From a checkpoint of a small mixture-of-experts model trained on Wikipedia.
Experts: 8 experts in each of 7 layers, 304 SwiGLU neurons an expert, 1 pick a token, a softmax router.
Training: a variant of Muon for the experts, 245M tokens.
Below are experts of layer 3 (counted from 0) of a mixture-of-experts language model. Rows are named gate (a neuron's input weights, with its number), up (a neuron's input weights, with its number) and show model dimensions 0-127. Each number is 500 + 50 x the weight over its row's rms, rounded and kept within 0 to 999. Numbers have three digits each.
Before each expert's rows: "comes after" lists some tokens at least twice as common just before its tokens as in all text. This comes from a sample of Wikipedia text that the model never trained on. Tokens count by the router's weight.

# expert 7
comes after: "\n", ".", ")", " ", " =", " =="
gate0:506524590579481491434473504547517521613549459511492519506492494538536463478598562446537398467484481530491542418521577540513485497497445449511495517539434431462576478448393514497486551532462480558519468457507557530547577551464507430538504454453501522397554432423457597511527509443381519511577473466564411534462421575515477473406497616455522604483459502496516529468555469549525604522495
up0:466489508472533468453556493499476544547571499552424482549513475470450522542422496456462551447594471540515584562433445499487477444511574558491477500472533707471493417540563413453435517537487454548564456487559499483486411531590501593517471566546485501476478537500576469437443556593515538599419428452529452529559539458503463491466470446474496379512515440563486495499480529487430496515457
gate1:522504507547493488490438518477548440438489504463604515445460588510538537459583388587539562536543484492542518575494507509479497482455555516558470426494522476545416536514524504518574509571597533441505549515452452467470506582567421512558427493553419585489544521553420543516441511629513475418567488501585427426447550505459482546485438521488453443411566516522478555490576484437457420428501
up1:480500468553504482550483511525470433484498449469500506474463531375528475473501436477480576519515414539550465535465579459492510479398503579549555477523509496508460535476523515462564401523552521439481608560459489436454423497559543518476446464476431602445439457490393441508465571457552576509536521440569525524365591581493527575498482470562401471416464437514398524425498482466513541540523
gate2:481533432470585526626473464448502482499481547445615430457489514428534500475505429493522443498493529473515508474548516464514529531485499468428435457549529515496578521607453531510533647532528496539497485498403457530588480448502466582446465497400496523494436507492474521577553437473492326493469525587522482443505483544390496493566505495633533517502457478608478455563449517491514513521484
up2:493585444567522465459581504466571447496501410413471502465435488572496559609481467504537545484508523558586494497511517444462556435612568450528552506485534623482469500559489495504486402461478475468505490461409465592519510534495542601504580440570561481437537509441514501543548506534480506435471368417488464468548460582432461498422503503624445483433505443493461445509499513491491511531546
gate3:519503456515608500506475487477479465462452519515489402510491504473379586590490503535581499534475400424474451441446463506457578593571503456556519406564563560502552456473450503523583491545493462497406613526493515475468570502494433501497501511477497527448494523589478441460599519512452546508499419507450511564504557526505460582543465492527509496491619450532390459437593440450436435505513
up3:499534549538454499492527463488531411447459470472497523586502550490479573503475402672492480493540461524568535570437489496449463561604568476458454454519531497538461510519476455491474444475553449477451484503510478540556492558583507567506553577556498641480557551409430468525569433560540444532420468465535458506416458564503454551567501530470460498471490477516438467500510504401383436451433
gate4:541481469528487499442505509462477447465346472509520503564542567438648531566578443543439501528457429417524498517476583562552592461465502519543507464543387474592440490518530459529489461539581522497522523479537466465518555529485539452520488505529408632487461563507454508490494542478567583617595492546500510477457389496528449552477480531438518481560541506523551447455547552452534506537457
up4:449568533485381463456501521524527481516472424468391417486497508480485574460446468530527499476606488536517375469524483535487463527531497544489482521441495478581565547567544516554498451488474525573513468547617503478486609534433475429499534474454531543415461562468531528590621571524503522528497536499545511554443408522497468559513497395525493476462498541522473466523553603357497464422547
gate5:377498489523514559390580515568479463508616470506460487391481508552489461561407506523510513501483453513439479504559513458525433422433470527474538517488523518492492436497546461591511556512508549502514549416490583461555476557517530502505562471488483467422543570481462610505516538484463511488563439473551430558539488587422562512516547420519493626634514446443473457493560469395539504450488
up5:536451452546458424506536462464532519552464572489539516434417580484487463522501496471437545490458478516548548449418480466548420484594585515452569595451557375519430470469475455464483421475489450609496518493536523573573512444479498474475514485532478544475518558511640510471510445498500543560429500491517563530512585556522499519591441381451508448382449546468518464430492569513514418455510
gate6:510522527438635490470556529448468525477500548484597484569467483475553538483515464458476490557456436543516406498370516547482596530511492475383513470457536503598521519545449541501491498479464501508466538431481405455509555468589523549486507495605457532520457610475557530479476459453479585563513471510475449550418469434467599492448469456534596409594577547445555490452545489537569509483501
up6:567589442491540400504559489547506438452546557422588534598516477536513452540599501543483548508594483509461503476386541607424446507512567482455497401406575508533494606495484460460486469470479433454395519457514470548527507488588456464475527494575551455524515546504540531543614496468526622542517483425476461503455470462558494485537509443573529551539428575496473502455541483493488460518506
gate7:460454588611417472561438577497464504559488520511557515496485536585461514438474380522490468495493559529422509529531499509513485513608544439595367485490516492531504463437465554478556524505498538449499448461542448346441530535511540564468458502539502531438526538490626516462466558512490426534581495532522571461574442509370458516492503440517515457574452530545484485478532456463470491597491
up7:474550440481556524431524482490525559474510535433640530534468548473549536568490482587580519512607596416507510414429471447390455497427453486559551439516558454487452436633554476552496521483457402650493511470494553510534458498497485480580496538503565436514483513505510505500529515421550533377480500450472519484510543537487545415521447534478492492442446489494473474461466501533526545569578
gate8:589503493416559551550473469456465486478551548560456422449489461502519503525536486516493424477569441575570551570400464487427543504588533469521434593561546476452502530452454478479519493523607492462566466529488547536600489454518489490522475542593459559440459512400442472401478462543522545533469544522572502524438427533429489551431478523602499475561415575599412444499484513537528469453514
up8:511513546533428467591540551420516469554553518518507556434528519470486479414469408536572468498445574414524521532520478525506510431464524558573486505325518556462568599540468485538487418500525433496434601514439501472532554568491487483491484496499521435549479519490541543594483549514426529538487479562578436399494501473474501468454385544494495555497523520449453596534434558455488518458610
gate9:484463495504443460517487497504571539532547434575470579558546543511497472523553426573468485569563530487517475557502478505511439451657516536560512573487458539528444475430481514528498444552521576492433490619481614410543497449417472480397483431529447471522530450545504544524492418555609476442435488445465446433536569524511469497543435557416448542570474416570482505498440481568523518510544
up9:527483533525427515446533493464458411439512517506500614591505561432484546482462526526454557555518541517503522428416439548495501501466427465482479490396486439533525464506459489491465505464556511475522532513522489508541527406554521427369436509482558516559428570463521446465441551621547541517525457576502578502484436511473523594595476417419472558527475534531469571429408488558433414436549
gate10:493447530498550466525503570637433549452582498560435560340391542500596416503563503557530500487480527522533491506571532489449526528575402601522482493537427515519488501504559573430511567528518535458598453499549568501450491482507427477515494491570457608457497417502479539509504486453515608541575421471502528517496478480500448569514441514557495450529474526492457500502565532538478536402519
up10:518528436464488486485386618569558515394553508464428546592518483461505508508515499405510515520461495459520438624463534455523555415483540476490463477570494507575449477498505522461440553545516566514597503444523537499530512510491538456593461413556436518468526447506574445472538583610432497525492447470573499528530436474441544453492545570470427565499542472577522496458460464557476560382443
gate11:435489452373523556455527491467503548564539450586415499449543445590406459457543480464497546491467533562437529422430533469413501470585480438544533489461437549510488525473597503431513530522463560518462497521527532591491497494500434487547556413473456542397508504435480572455508447501436533521466544560474577472519520458554667426494547469534482521508482548513555507438513445496543409586501
up11:491537511546494545544549519578447497443500548541554481398600632461510515459540556533554518425512537503534482473462457476531505513511564490522443557467492475459378490558432514610577471565546521470473457521405559400432477493474562481571492484586415540503486421494536527519536493506446537385492533451495439472566564512516494506477479452560539421533449603502490551453491474563499609573554
gate12:534484515373516439515495408528451550478463519545498478465421492518496615415490405572471573501519472491513522439328560469551535471541514494468560491565532503496526438461464530493521557531595418491444444537538598507488517491461485439501490557502450599511456542378438474576525504492532443652471502552482494492498556507410487495445551474470456531457482473479448471453542538480429563520500
up12:406474485555428607491485562460477455514511488552456546551504474521418398578523568433523446491499446551455485465601468444445450405512501469530544535483537468521475552487487511479486450530387558450431498503541424545486527391520515536571548414471487583535514492573453449464509494541372541397493532409439539447462536490583477598525475519545523467487521578546451485511430486460504474501580
gate13:508433448457532464435548421557499506444496612530543520497475519581467505554482482440598477467487511475415476434490532521475449432469538516559474445554573500640533431474448468451459484415492497518484440510516527546409501488389477413525535549480490534528476485396510489562504504469559537502508517543437628575450497573537549479497479415501471519567429538513401423501510499375479470583509
up13:530558626481481464574404495471524515524612435564583479521534445573467556510483478491604334547492557471473585463485552499500503527474485460507571394489504531515506472568461474498456499595501537505565619464513484532501483471553448537471467504486442489545431520578524570515480591575560505447550496492415535493448511521501542540454447496458432498529519576453514512437434547536527609542516
gate14:531432580468565537526487489438493485396471586366539459488510515517531407501490470567522518505578493491404465414393531582503470527527488509462526467471490532493465547588468502489400439451521535492426451540485484534481508479566432517532445527521474512489427527568516502505559452547509553559520540477473437534482483456437464550542463440459449518513492481412516466483503517360501299563462
up14:569439568538469576492536534452506446424501577416526518491565508509524441519523507575498490437472504517421511412437517585532519496565470549415489452412521507514527584558505485442387480485489493499523524480527479556457545393569487543555470539533486514417384582528513488484530496475524568587553573550480390555520485437482538425454517483454408522481520519458597546466527456504559371539500
gate15:542470507522463584490485535541619392517500445495537554606486459582456476438505519459564499570551440477495496591425563529560507514477469597511528475512508420524462488471460506506433470531511522542465470457427380595481586508451571383432499516506413549485420428475527457465533479524470510450457626444489492471462484507580555507482588530499444527542555592492494529473536444483505505523410
up15:520455511509497473467562521536493546420615463468411480520519446523476601519491532486462516496577594553494473499471519460532449501428590478516559509479450635557453500532590456481497529486536535565512554601622524481520436482467516482487535489455463502522485496580504522462494523498578469541544405507479521472625415516494573480574429460435492435596570485547555380508501460427467422484536
gate16:511481549507510475510482487497416498603501544480457511449444520538472491479449517521535497517463535520416560457538622521556468512544453455496577524529396445484466453441566520553561535436438501451556423441471437515462529513519451365541500456416437481429479573546495496536465503455543510435514464570460538434518391511524637454455469532603479490432488480550631519496515470397547481542551
up16:506532564391507594518580449515520391468467519554429521512543576505452521560505491573466496506528534450422561529497515455436526550575470547463464493524470389580462492507537529531499450494491518479505408426566531451493577378554495439567509510546536566499511544583521505478492540528448514541522413499524439375489522452453502582543543445498486570473484461450519521545629521401435435505552

# expert 0
comes after: " |", "o", "a", "i", " United", "k"
gate0:545469587516511453481481564590493516544459502472521426476467537530475486504590542542586533541460560466520489463499516492414527473509436493586438524547564557537498555443546445497484482548465517509491488481583385540553454490452482416411541519607430549404567570430487449502521437461572498545451521530461562463543571618511515562542504558445559476403459511358472484516565441510551480494513
up0:436466523522527475543467471482547627433537583424514522480553455517492445497377637449414465483527484587531404485511510448482469573519509458554504544557542475405571454550510455502514499524500466499587525466492482558413442564499466479482491455486463485540502463576480627479505480570549543566380579447561537492448525541545514469474417521494457403559397525486539498460471511496534460489543
gate1:519501546603477386518540465510518495467538431517551475444544463504514361477520536536529484445523534431549541427532590440526530502454464486478615535527520448507450529600343505410531526525505551479439380513471583460584490506508570476520512551556486585517447477518487464486493538524582574439457553498501473397484548509527507469428487522519617487517433444496497542488473432515460575478492
up1:621479441453457504546512465372509468537540522531476507489553500519441557579498480489507524477481488481504447486507445528460508541560504513537516474514524518495560437495470505501531531522593546544535486478447491451633573429520520502465564498564504471509483476445407407479411520540540512461555318543441553427559532479573443510422423363519584558491457538487478583423457507487536477478435
gate2:508552488521492559568461472600480490519459559436516466461455463464479504599449517534463518483447463576416492499489610491516561452444447529512576481554518551477578493499467462449603412499566509498477419554548494472546472487533598427518511436521571455578533454585476433521448466427457497425522470533529489529554493464362436569474494522505549538630556488526511575501550482522454397435465
up2:468433505472535505512451532489505541532474553497444522494548562542439520401487454493484465524501546409538531407525481551591514656490554475530511481572471493521565460421449563533442590457453476548545457532454550490483553466524481559525496545492526496549516449552425577420502375494542551567467540492438445549510543518522548529511455509430531533600544564501466411557570509513556554407368
gate3:490536510548588460579484489486429509567470430449461568434535531484492535518538475500504615419526492542532483500407518472572475613500479468477438477464563413456394581528410569416496495504588499502452425533469542501451548494517588495445398440555526507521466448516534452375487488497515505533552519460520446568492476583489599575506514514552575486563458483521501504543541462503561606478563
up3:484498498511513482482511502475484517480493629491551513480510513425433552490520520543533450442479520552525498430543559510402456508521375491407470644492476436529508459525516524521552520440536395563470489460447596412420490479525454526482492493581453421562472533601476475516523462545499521481609550517554569601548436452500450560584466437496518435560545594528470469507571547498505481578566
gate4:603585561445600583536483497503536548506515538539506507478466517479473457472495554549542497479535513498403503454430514488484444453523458467497392438482565472569460476608537558443567535453563570472471537447529509536529507478512557535420489499509471617453567489534463537502541442529469510528549579462433568455676492547417527480450505482496485492493442448421614449545458575489518496572444
up4:462514511431490488462444453522493517481469463513434523562517419453555524521501481551536534531427514539350598432405534527479479504423528476521484506452514414497462443456461466491617455407453600467491477430506537517517530376464555517407473487455479544514500466515544527476547518530510525533516569583459526448571553562477586599446513571433489541562440487524496531519536526533406497515639
gate5:517542579489528466413443479452481529419545632442561500510469486536502578511496540462646515556543590514391530550501534396491619496493491572538613511524472551482415473531505524514509538454500429565457561471421543457545505462397496506558456536470509503512531498553464518437561452521473487518536512578524478524487497494508512485629472475495527550530540537537546424365542469517433455493509
up5:496484561492454495554469514539515541493541469493467512534454472485420509448528570555442491553557521567533511525538618414527551480546499448564448447549401539476511501546507603458440490483493482536491487428561568565603467457511563563440500494523403557483513465585453556489545455509467475513498602583500533464539390463668516343515503538509528503516458445459477441526555491439500514527455
gate6:436494557429554486526529541482535532467505420440472469478540433567549472511580529540528517568538526487445496560576612400522492519507461534504460558492533598502447488569528517546439557568516497459480595443462507476540559550495487478436574529455517448539530570480454452557433487528480517440417463530575441498420672608426548471489453497465564537559428440479519527496542502559498546566559
up6:390476554508505486499507514481517493531479450506385472538576432557514415478474487477456571484588557506468446523618569458524526471508498522429405555526506518446480504555525566469450636517543466519494580441420497357487434563570521521493460511419542522404506584488492474544502480531543455506424409502577521501502514493532559549513517466508538596489483508522505515464462527449463387540606
gate7:418562531447430456525561482533435576432465479443499479469488457520542521487484455467523499474531565534405566476588542455521522464420456491484436628503555532464504444497392507576536447477464449564523592430480592490499558504511574478578478520481532514533546503521484457474467461492570535468463518523422565410391518522555500552417464498425474502483542528497443511511518438468548453521683
up7:492516518444493510562541477499489467559583503483480520540628413520519637482443601428528493506520507503589499547506615443522558503466411452510477469536525497491574546573542542537536536492492501458374484511500535438469543474468473569513526527436522423454492526580403484522587509483466407601528437602513510561490532401503550445522479582544526502545544416504505503469502465499436596497474
gate8:472502599563522473421564474389488584566506523449443575414538548601414494388494485558453509584511489535460463427428593448579562565524476435515528456495470528529523538488548590461431535425539444480493521510542581537462605482567451452445468475491503567588526523488577564559471482511455539539522469569432551501497521486472556509540567465517493457386528471481474498450514507477498438508505
up8:401518456524454454496499473601550503472519465575480633418525517395615402474515557518525485551554484571474421535535569432539507427456499416432530472414463483489451421536467630458479470465540567499512451488573415517567493528469510508476450467488514493503483475470503494521558581549436507487501519461574506467620452573488557536515444488505581469478500572436539546519439504433487535543515
gate9:520443616463585507545540516539516517547509489534554498460477508583407502449452597564540505573496457520455450524492588475454514468578626576465453485457486439536497548441418495481488414473541413477478446445532500458469541550483475609518567549469526445479505568493594574473554476495512543441398508529402554512492558533424553500461539578510541539542495506482515421451495474448525376450491
up9:564493425440461554457531450494525399416504510442562549523524519497501412512565432523511553383457537554512534540521533458518443515450466428489454556402453565558560519547582502488471461486541438636513541473494506572431528531524558520568584494595430488494481521571495529545433398528529589454553538533398518533427561511544532572551476520453492489498510484509409459509464517516518533513601
gate10:441465515575533484466499546508459472439495537500440515600560502575553576540465539568605486562566528461492530519493435524535467444482475527462555545502483514452369554474487459493433565429471474436376473485424500474506609553562582435454501630530505549497540526452585564433460495489444482553519455458492455466582564466489543428477576456490566541453471484545472397455493439485504447519481
up10:486515445449560449510502494474530406530457534440453523455526514474449533476549532495436562481532412593552524457538523529520457410498467493526520497558456449569497522426436498590567509532486606507478475471415491479522609466559531409526510460626376484516627455526523552419603524479493489514492507561565553527519471503519547525389545521499566489486627538536490415495490484588490492463498
gate11:505499509603467471549542482477518566489582538456510497476421410579508508492519519382556568588539543481446473525427593538468475516520499565415459491484506547552477498506472544503552462479379548458479433405518511570492515603468452442517446480497487399519458461578447578566462451534507507468439439503541466470457507586430458521598537549553450604401514544563465552499512509566494452532476
up11:509523478437473525405459495558480408544548480558494473495509446496446457341613469518563544468495539460453509420497430488424500459560616512495530562422446560469638577515482591562458503497519504504466549483478435490486557425478422567497511514566528562504579439467470394581574521487502475427518497484481525473575431550506516468527522415491505499529561563468510490546578511556498480524465
gate12:472492633530511565494464521528453420607542517454391532455485470528539491447512566409571397533475474482497480469389476560514530503533445568476539544468528530611516606494479501498469472457381488637450475508526511564547500515519469504497512459442530492527573489537572486390547495519475580562497464484557620546448515482471526428480443462550427522504549536445477525468444464439528471463500
up12:444463542461465489426514509495513478440448496538505544405377511553466363533547495484541527561545450531512494560502469496474410441474457577508498518510474513491498513524601415458532492487460506487615608458561539409476487465507502472523584423490456501566522551552464466419434509421528583496473415434498669507562572497465550497457430510441497485505508439474476524475491487483496610562499
gate13:457476480509475482463444416456560567478504455509493463499459530492503510444489539443475564541468489519350501407443487504552538452397511470451446545504510448506435531402498482453525485440406414536495496446588570405507573501494544439552474415470456449425478518449466428473485490490468549533473449637526579551602525525416493553508531510516536505550465491496582548413505418456515486453405
up13:568519465421570480447550468510511463509526539571529513417574485478554517615520529465506604448491495435487615541430480469547473551580502555561456517437473487536562517550554485594541484542506533529481508432447573527448476483555403511622531440489514522465482367425485524484497499568505458458533487520585499473528569538484502495563582579449425526461478568482624473506430482478485554554464
gate14:456531445494590459493523575502522583436601525468466435492565377511524525459498422550450559463467554450457446523503534547525443521602460504486569546479605472561531566508536517456481563496494497452459420484527458387528559525517458492517534478497463476527488496503529544516499405563480511478349611568424536460470542464522489424570473609470493439546515473511581551464554492454539512422474
up14:467654570511492509514530526459440458493520499493505408539466524519607481469362504470465466550557507456409446444516535608499510460447535516497622512505459552496474514536504478509491430479447352399528398473502464490518549499487520456502506461431537450502538421493532586467481462550512469562480481493438458550544366517556527500524534542511492546456511519451527505524596472587606500490485
gate15:478475458479486499601485497523467420551510485395565523421541563500473434574499421535476547613475515544469462451450532506484521473547455378463496493505563428461478378482490576542487506509446455556594530513513514497475455556532427455486490556422505526470455467523457429481531503485494529484506535613536573475551466556453506544573432492519460594555508545458524544441538559375463555535367
up15:555465410510562486443497406546441423492527492524585468478497515428520428547495497468528423538493538573534479531538514477531503420530416445516544500517421469397541572538499494480533438489522440469564465591624559532505416514468455557539651511546477475462533489455503604496565543497574452451549566484436511545565531572469538514501482558491526526634529459565508457526486566522584486525481
gate16:470543555485533473470577419491383545513444433420497487461473498486529418512432547492569477532563440518513470455469451542414512502556505506485440501569523441409504477522493464569420420473425461428491478524508542516524485580595473447521509594525430545481523532576543476489608554447451464493473460407513514443529423572464479520494478554567456438500489529524518480410442526447646469594452
up16:490518496560482463507499497439486464519502555500531476573525506485494504541457585471412517519493514482523540574389519472454547495458461569437451502606547507394560513527472497585489506625478495487349435448548499437511462478484466496555467550512530531431461485501546401493595628578554462583526524448547425520399509444519443471538549485512519508427551576466447454474458483429530403484464

# expert 3
comes after: " the", " a", " The", "The", "'s", " on"
gate0:562419452504484525545487539499502540476492453459489510469509573518415568463468487497489479578549616455497554474473489468584456471443570478536490507534475469562535513529447575563478552488513510470490500464452492571517518465433518565603515570430511583502535469515600575476418493454479424473473498502384505479380524486505448450534421540406616398622448480454498539471549552421504549517574
up0:472542477508523494545543435494475480497564522506501445431501535403416482496438481504458542578603460513539529553464514581501430424514448503484497491512538503381467441472421468538530370456487499548537460502566449449554594456452494447536500567467479414494416521544547541538487475415460535483495543530500436559426592455502474448446559481532390564499497508534398475469578608418454511575504
gate1:539458458481462495505435441440465393575523470475590500472500501520458540548485536507525496589549576441506457484427525546475410528530471441496467414510519530447415556428383551516468483565390506546472602513431516421542379538523481475490478467470525520546438464454561415492544446395503539449521448423536576534522461554493536537588511537550445494501566457571534530457435418491500555485502
up1:472619452490509547562536493374477525548440532568555566435557461528554482532541418565381499450452473567460569516416426462493516538526513534460447454519526472555509537548567437559481559450514481447490604425531475562504545464550490477512466432515431499514424551514536555520400523389518592531492523489560547547507458439555593452410483480548520438473498512443441513453497515442481484557529
gate2:482490554558510505551486515358487579480445498512398482534610554530504430501493482373548547497451573479536517523386502505434596506516517524423507460480506485521508477519472572443423530537572530542449490532519526419461456475452433568355467492446512593451500447570574481455555468477471555565451539552513497521468516461424535450469492464528537564586510532392439508504531529489474463523430
up2:464504581439477538488472492588503451530430481512426508476449512521423465536492577526503519554563461612447570419527459470478468430536466454484486444502513482570589556450508436448524366443544533557463553508540428494490375433404552477459521473547400478481519555437422513456528462533455526493492469570430567517528493524533557536483516622492366463551521510464520567531507527553507497433494
gate3:352504512434528448537426487601469424525590512543439481394449457559550508454470483412550505540560551458472506513518472637397572521561464516494643459510562540447499568550469572495389571451500540494537518542454431480503500416477563554503516515477544423417559468417475523494466487527480521511504457477539504481471496467472511571482533516447572504413520531470499534448470484435496527473512
up3:442430514530490604534465397508533472492534451502444451441474534394568520433590550444407491562513528531569421485499537453583512555519532469437514559484446526549510494489505596409483516550542586605535517423562488468484549493493453529480533417583529487507499454429489455468472522596445443515491442513486425542524545418488481618467578432432519475522556516489542472426492527424442516514447
gate4:589567488485525429518500563594537423476413443561415503532487522510486436477475454464601535486514477482488474531471554470463412458499472468519454445391502431518425488480464520566476457466506573480478466461499509482537575562472438447497551367485384553469396434503522440521503458533494422554500531423450379508512525462508504435518496445544495471606457538424570557543450534526522523553421
up4:475530371512531566516480397480465531477498559524410570508623477517556521473487512479430633450472541504556599508489492448602532611533467466533446517515384563545500499540449497460442511490521493491550511536429470507516437570431480468486367516496430472504579593561542502509518444438534516499501549472536540552489522516446481503520480492434507476577453465502446523411422502526552478503609
gate5:545509559510495363509444593418537519525497489597462532458532544461456556483588498502580500578490501504465509473503439516490486474457485570453523444493495472472470549577519555523518570521504436518411489482441452561429483551395465538410428575455552437388499510624490484497512445492568443551456564584477533532465539508409481508407586507501395501462517562482484476485524431525574451540516
up5:527518475572481529477601540484502581548462596547421501502527599515456483599472503554458515540547452406466517574518539434465542566600479543433599456557422416498494466462497467485590481504511573495428479480565488482454534517519571426459515502512522432451467511511471521444533570499554492494572468554589569506490487399427535475500452476468470505426423470438385482543506483566581427481553
gate6:432451526447666510520515554479494447464493452503472498456394519586494519543498501532497451469461543541473580495525595395562474572497493581495523558450505510474436437441457521544490511546492565518477529509452413552459572510481561512509558458476454540387491488501353509470500526523505440460518437503562574419477543514423457408482495608533500417482475512504510487508513433475500489548637
up6:463455499457539392541571340456453530517535518459395507546531455421458481508464521437504581400489465453572502593504485554490490492542466477569431432433544402420515557451527524505491377511635496554487488550484498487411469543497504466448572446475485490533501483482512513499531482522503545464544555609514445525541471524558483413428478537546445535541552530497452523432456539454513454426470
gate7:511477447445529552438465517510482553615480438430485571396463495502528558509526566511530490592419578517419468460421529497533451478517488521563643436449451484445490435479448571478514525552524458575526476546522466586541531500529448520485448491484463483590416469485501526497492506562507509489405496547569417458559483538510367484492442554439476495456473552590546620469532461519571484444536
up7:453492617579455508572458480542533568409493502535475406555472376499393419553536419444430558606381515553528547625502441460521519430434553535490556518446450535463471525597490405528503464447517529494505438543483556473533529512461560514588490512498488475502482548536478511544468525418568487460517503531485496495465541460467503543505467567544519530454587564475421459555451523440490493510458
gate8:511524550540503450534423542489464497507505576451489488486439576493520453520433467463392548488506476450586488512433555470607475446444462467458464518371489507492319546550467484557501443430500420512511436458489516543424521540501514478527458489457513494453506468506543495452470480533549547491518436549503483550388358399471581497498502550421557451422517609544499561520474501562510439521517
up8:527392539547511512586564512602524513514593393467558588430440490463523553490449546506470433533456456514520416502445463470511509450556502497506457548391441424594461497478487555516542524473468473655520465470482483496429526478467600537496575522470485477450486463377453520497582484492481478505513454595532477491468450398480487611475490476501514512565497468504500445606534467555466517504574
gate9:501590465509578487453449553409429574512546476490539631440542480456464494519480394459452450563449436426436537524439551512423555511491515543413524486478545485547527532525434565527481553519561471446427521540492584465460574482517519507463410488510443449425493550603504459486504644535494476518504543560515479411475487493466502519508511561551530530459476468465401449402442450464521457572437
up9:407467621432456540557472495569592545583459465484487496565461548515521598511570532514522491421576569479449497544480488513521476559433501539537517467565510538519534496509544501506620418574516459544553423475519517515487477499579526624530529549421518514513475515502495461403517488574472563500478430419511499504539485434556486452402461529465485539567502454444524495605597557572455465420459
gate10:581450502497584567411540513484509434530600549450523441578459579486442545501509452507473608628500519423425372421499523503484584384555467553515573438463467466589430433482475490451568509518524457618504473507491515501551539500525522465500496552445498426471460491508456546518537474507386493451508428559488537420488533492500420485584511552455496487498524504543508545483493412545476477531513
up10:552522516453524523571482557481502479514543543526454397475349505496501548535504406574478432548405649421508528502513508417451518508579357494445490525495541499542521519514465491521527442468469479589475633520457544466460561478429465453488494438424555521469503546459379531528506462517541434461510495528419445481490595523526449490460531485445494459544491506521521537449544550461552438477574
gate11:534499628576503512535474543550526467439506440497471452559464435482614460496457489424510475518455512490512500504498616520475482491533470560413540509409533475495470518426480440587455587520492587461524576423505574562479485492445505586520509464536590502451594503525606529394463564554520503529422557543528481480552428520458561524477577559513569532491480505495616479538523411531536525491419
up11:390501517497461473563516445561505459577487447554490507424482504532482489508526430484569509604479553555525439466503547545541484516461441597528439570485557493511455636566420550467499437516483480476472468512529466521381353544559440515523428520508564560474426552516517472462451568547448547513422498525553536513621494532490523505540414428422507563491443452448518482435532437517471543550510
gate12:476542470471446587462496523591444531485443478506510603399394563511481492508550517487551529489546508513496585548452470442438532486546548540453468384441515420569479422496481508466519580520459515519502464533507587530593435507477458527437483464494476510478655554522455634418487439484572458464514443613499534490495486424455490543487494566464538503519496462454595608460474541498510469485461
up12:454514461507509511513500460520531423620504463546545491499424554458480483498496543512500559503519608458526524567599531487504471437529530565448519443479485428517527528482503498561504506429377502525386463497462502418369622487519507535492530464558615499528492509368560470480483562376532543467595549503496458512602499483442463498487577375493457522495575499540457550513486484454502477486479
gate13:535501557460485491532525456548536475555496524462487460460523541493599515489460551393545481435502468485423414498450538541466552516602532440489517566438446461434477439439489555567492595456455499530573515561383456478360523495578543501456501536444539495438488539525563441436620533491555457515490534530563571507417594520516391442521555498454520566497457483443526546489503478539490405536445
up13:462519573585535506512473509495412469511502530544561446445609527467571512538387500554512472497483449475536475550457403443589520402498501394593478527454512462415553537530510453510568451396617407477529586479465466579540420560417547479539458485427464503494495486516518561458485495473431411458442509491491513435461449589484494558555504488516509459391500495499528550422516486498512468457490
gate14:532519441534533484535528543508443432471594510503558502471447522554503481596513572469437485506448483469487470476572531429483520501645477388480482534505543536475509572529510546436541544528468494532401503568468527532457482500509462503483521488472574432492444509525479445575547401510499420499467456566542530385517495543506412542429478605507579500414471578514505522513449433431614531392598
up14:480539480526549535494518457518422523503497531479475381380484458485444553493462505457430454447514489476483500552524524421510536533482512507420526505466420503458497504497496536484574450585503440565447443444511480478480511483586422544481601509547569487606481576387480495420477474560529456566504437540400441450495481520434570560472493564398484652471555480496500363536541490487499508503560
gate15:542584502504428523401476396514465481430611496528550568551490494517548540549510573486557519492472491561491538570469528517533469517503572567500560534445454469504499499598432527576408447507469530530429486633404483577592459431533441565380507534426507516507536547507433446456510570450508500536522454512549484472498523447494484487502576569537472467498499513550467490550526517535646419548508
up15:448551416544483456535421492476465608509418405530489579578540482560492497573540476519467596537552485540484510431552515470450457562450447546604439491451515477476463523567464474518509424537560440570496460593491517561534467504548455494438511523454526486519452548586440396482500455469547495505420539520538531478486430555461603463392439478450453440500562529434474487585465601451500466460464
gate16:382482549639479562499424525528532513484583464601469527529513461422495521549538507415496470549528457481488518414458576508460528436579563458509563589564535521512468432471486498429467480452461498477505489573489504576467493415475481570416520495474466575468482439529503433506453487478531432491495518512494464399495531482423471645422572502541513525488408445428421467499448499448423483566476
up16:470458528518517563427452610483558446494459480471415508550453497513419543488518528588561544433599521423490451459491524499413530503536569411477513554485514489466562417557520505581457563530472496498525488579555490484641544475406550522456538454477511576560492523374490507489413581463499504501465547508568547467441567476490521531448549586455571479529532538460530400479558552507575555515523